config.toml
rope_base = 10000.0
rope_fraction = 0.5
init_std_o = 0.0
lr = 0.00575
lr_mult_up = 0.715
schedule = "wsd"
doc_mask = true
train_tokens = 965200000
Below are experts of layer 7 (counted from 0) of a mixture-of-experts language model. Rows are named router (the router's row for the expert), up (a neuron's input weights, with its number), down (a neuron's output weights, with its number) and show model dimensions 384-511. Each number is 500 + 50 x the weight over its row's rms, rounded and kept within 0 to 999. Numbers have three digits each.
Before each expert's rows: "gets" lists some tokens that make up at least twice as much of what it gets as of all text. This comes from a sample of Wikipedia text that the model never trained on. Tokens count by the router's weight.

# expert 4
gets: ",", " in", ")", " (", "\"", " he"
router:549515433510524514496480437509472471489454446508569484534451538519466555492562514481571525472518487559508493489440479574472446572508404474570529522441523509592557440520530441395493526511514541436420393478631550513465492588521402618506518535522457475574502560472542513432508506520588516544499494508465455444483577543459465423495640522458418445457513559461517476531491614542480475467588
up0:474439472453482507393434430481535526544514470442479501508553495419397571542552561579538524577500497555551479451482481528559477473515465451548458424377446524466453435533516491535509466488436420481477628527462526574416473501476407407491516495459535428526475506483467565501534522503485472538482389499497481388515590606520453441490538510562541441453564499369494548551495533463628537470529
down0:510590432559537448426518450522472505506465557414557460511528397515613460489530411503465446510585493432529597446531528521550509583490584546402569442553538490495510527522468576502553462522561528555476466517552514482454493512487480555560582389524539551436504498452492547549518472487524502386533501488497487533499479458437545512565594507511497469504456373546476381482533481431534532512449

# expert 6
gets: " a", ":", " his", "'s", " an", " their"
router:601493581466562565471504454463487460448511554468504515398500448579537535491399482539541441528516517461513438461533511502463527472507561444477485489494470469536433494483473489519430552578524485411457448460483544464434509547500423565519370504480546571524518459519522503482508520444451539401501505477553354510496508525441503485469547513529356530562529403588476535508500571504491518498562
up0:408499519551524472501574533576463486555520519497499657518588487450542453513474493547391510497459400498426536549500545454510512453457576605568420596566567479408536494529633514543500533546460511529569519504537529493444493486464585603547507495442403525459542452591462520466550439438502530455418430447437509573547542463615517428536517548457463564481521454488566439536432509548624534521486
down0:599552511463446480481567474470510489564461493595649536432468527526450497507536508565575521385493526531293528536564588500551509572559468514541415551526581451437612554573513492512513436376449550497509516454592511478529541519513526581455546456537471486481511432529503467532497515496529513558494424379440486565489454570455513500515529441443537503533559479421482430497472543486534504541564

# expert 15
gets: ".", " |", ";", "-", "|", " In"
router:560443471414519501431525545502515504471488542498486575510535548513498533492502543552521469469570468550471458562581580425477520468577527559487511549445437544451469459547535583508492466529429452398438477446529518508449556485493516487477487540438551504552508604589596577520504435466550580622569496519440524536462519440508590390533517468588436460436592525455490460567486594537474441462486
up0:536477559429493494477491617524474479442472437419472583432481464541488505485582536462590543391516501488476430495544498522533513541383489499551482574575495461443462495398496552532437374488477530481440583468529516439496499490404417513526580496505591556504594557409520637510409460468616501400566460546508487484524529475515543502606516458538469521506496511417494460543518621554536586488511
down0:529500470523508511501510443549567537546513466591484468520469516505511482483554497515489523511597482540545450524570507506460479627527569473497507497434488447466545572507471513458553463530507550527521544518482504476481534493582579417611548557621576569518547444551474460446558557459376513517509553529476520523559480513513510477428470466531574538644509417540528482410453470465507492464499

# expert 0
gets: " of", " and", " for", "-", " to", " or"
router:518417476486495508542517525492526477431476538474449540480379472521457581421468520508535536479403537516490511458513489471537432579476489559381393525439512509453450489480563513445440599479614547468507480481402556487417560492507454582426525536535466444579462617522475510462423433521473470624615394471440512496510557491478529484495556461482459481452623550473536488551522547458534529485518
up0:443446568350447612501517503471474594501492454467474500478479501559447561556564432543509504692476514488434500576521430466478451449514576448467450462458523577526539472462486511497409537423574441492474414569480532544437587466453468540502466541501503376543541514495481480545562464530460491502511531554409461516587452526571560472442550474461464471472475404466469543449450576526507579504483
down0:463527448434502529532498455493494481410544486464482503457491552588498538453451494497537537547459461492488549533524416520423451503546487532477457546536523596479575551519426636457486508481540545479467551555503463532501357437589484521495411476516422483546551579408443447485384571482540504541480512457521462485539590571513509415480473463452470530464485504529492487480534541637469571459531

# expert 2
gets: " a", " with", " The", "0", " which", " an"
router:523542468435594447530491419502565461478466340437486535481561419526413491430491478475613553460527537560481528434539554530512457469491552493561564552477403474462524480467519524479467514450433465521403447486564470514513462504520443437421411599503538540486435554527585450542523541422494472568528472560522462475485510500442526533613524523545537365476545485376546572510495449516475514484521
up0:523500453467517512535444459456451557513495492512459448497489543519496546473556521436540497503535499485486541523565629502503561484540435546498503499475427530558484490450455496617484515553481561547408507495515485522476417489551489461564493461493479527396417521440511535478502599393534464554463458519424518468424369527478491473573540575508534510518515416392603505412503482471517518378535
down0:550450355479477509572525480499506463512523568462496492556450491528459490466485452507527551514512480583425425595524458517402491466566474504428592547534466494450450503411518524454449542476545540497461476517534413464520578448466552413435480380538510462528519515556529476437516446627475527451533499603485515567476546467534480483556515427530506441455482388546374420540499512521530494502552

# expert 9
gets: "\n", " |\n", ".\n\n", " |", "\n\n", ")\n"
router:484533504554521501444418488466472538419526559548459584488457493634481458521499474444482488427534584504468478420535481512587532459393560450497412488462520434580480508433522473440449474456517510580468424538556525492395525498518491506547470520506524658482485480502541420561432477430462496548551482485580530539460529582461380574511542524503508438513448496476403519484541564599484483490540
up0:490494537451519474387567395521391461429500601504378499505524525482475464514478471447551528559479583432443554553383607520515469477515489575394502402503601462453512449511463467491513479586441471522554522510566466537473529438530489563480456475500494491485612537525460496544519481442543448475555438578550578440474550384499477623539519536423373504517514453493498467524542527495530471494508
down0:514504446510468402394617597466608516555526489426417478527534522481528457555518485479490397477541541507466526541460502527445478499583521473541460522492515572474428581566468540394469501455483507527429548503548463501418525454472508397498550447522543514429432516490390462505475487550553536464495457506476509527519542547532482448415556546540535459512535473497513564505503513594474528525541

# expert 14
gets: " ", " New", " United", " States", " National", ".S"
router:486461491477559566517481519441555520478453570512511545471504480521479560469441504496412464433456472434439543460544415531580539500490541408562449518471456471465548421483509419509468586491533444551539346458464466501534569481479503400424384478501518522542450477530496461538420520464547538619542447540556493513511516624488566401514500553471485404503490473470488521465526579474468472486493
up0:436487432506466561507470502467447463378456526455491457513467467464450535385555444462497511503509464536490549499560565488492536515562511437608423459555537464496533478523541532421553593428499437543461530465412475504520557506582476431486356475481505472498590482502545447502476530474442540503549552496480550471538482513567449530421457439547508572573524400417375488482502544490474538530511
down0:395507536517547484418561518428524489534520470417475475523472454473448514537634548486462522451539546438477448538419534489489497533546482563542467437498550415537373564479568493557515576529456414412461511465424371483583436446441562454493530412430426461515504527536462374584517572431418486434582485520485481504517523526486477484530573533498506478520455476464535368486491652467533512509497

# expert 8
gets: " ", "2", " known", "4", "3", "25"
router:514465491520534560499497489469570531505493414482533519376507535551515580482479534522540495470482492468450416448525465452496501573517545497507461517573392548525467473450454558556525534460567546482525504502645490580468479472506407535475469649534495557449485520540558429491499436565528452563495483450572396541488491511584590424452532535502503438453516526474551514409514571584527546543546
up0:506498508533537493462351466449615549445514531554484469549561553525480476532556441518508458422513595467526358503526449532470469468592504416446553604548497485441520390457525532564535519485455538464475525561546487541495503497561475502504482585401563549556566402578481390470561485468439586451518513509564603474400522558433527430552555467485538498468467530526532473498570572481517548457520
down0:466558455500473443449519492582444463514462537555449521527540455408400503517512515475403546520510414533553592502566498490502497456491566514555416549529504500560499535497621498520463494516503493476536466509508559497462438456597413509523454469476461474421512453435427493505473570549553487455538444543552442513530536530503430452515474440540503494474522548489429524479540463486566396395563

# expert 10
gets: " |", " from", ":", " not", "3", " former"
router:530411453415468575460477496450450414434459461465492512549597466445490536510370564525586414479555575404490561384496607587494524540463460432504538477451515496569516448479544557481475531380529477414492581487382510478456501529539450444497407573539499521515512490486548406496554478495578509480591476487481512566492554500448445516572491504512520444497473576462459479549534480553434385530583
up0:519470402476496553486466447545564488483446512474550499481520497511524510510473519499548471533476555455519589378543482609475460608527574503606472455528458529481523579385489523470549524522420441483501501522493498490562466414474458401487482494492456484481501425486513465538482469577608496524501577419515473538444547504514438565460532510596635496445531436591481490600552490494417416490543
down0:420555415505450556503515465495438454468625551441499554546438581527541442472571470443485524495503614496446591459485528494598470561500563460427494399525472584485531448484493507618433518488449401465515419444463521392532485500475508451481568507421557531570491513516523460562500469597525446485568530427512448521546493529463580560574457433479473478575536587513514518545555512531414455559430

# expert 11
gets: " to", " was", "201", " as", "200", "202"
router:487437431478529461430405353404580499489428415455542501472488472559494455575449562510477530462521486468420526489564512511484539567446455582474461428561449498514429606523506471515500556493557423450496535556499521586448536472540420469458535477533443539503460521490510494459362459567511423610552495537568511525506543492482580488452626497579499417450597462560504456526579501496482402487520
up0:529438516462575489469452493438486478571575532513536509586513510518536573507637465455496548509565572441553460469578518558498511495482491527435452612620427498521498501549460498436503485476574454635497504419413540533492517443518530498533496538550536556539463513535448524556518509433519458584519463485476497571426405489476533553412481554520541579552456479477484588458512493563493566439504
down0:493480424522484399540392479538633521538426513527501469493432558633447555502537563556513541482448508493472543509523511513507460426486509561545570475513457462550464529513483543498493517536600488458470564591480453564485481561554416432488512408422424524499465586573461536457552470549634509513470431497516485493561465535425601453493497504581377461474519507427506460411480468533522391523497

# expert 1
gets: " the", "-", " (", "|", " \"", "–"
router:524397518510530452492568497360532535502515552475522543395515542428519502586573459521513478403583474428462520397512571537462512485478469609464574641453537506522487478404516458541485529478481490496403520524511533561446454411477520475448401508511557496532490451494536570438460455554460492498510512502603479496477527511477562576541425485517474449514568515393446510469603547515498589591470
up0:490484563475512558408517438477534481501488538488577447446448444492478486550493550516524576549469528412556497388531611519512576454436565559510584497475528453571490604479496536491577509489477539345411577447470478554456465432463451541435418465415480461514500565504500548422567539494522606478446621499506497469525520507462472458536490441545587621568534567499451529411504495386425508496526
down0:452503550584575532540437498455482484465401417472337476528472481453444536626517527495445518488479483600519568455529488503469512528475584482574413506437528461512599470504471532380502517488515450479472443439517490512544432541552548553509540455482428468486559478351537451493618470511490519441503493396483526503535536495471487606465556550546463475453511486491485493490426397549531461475575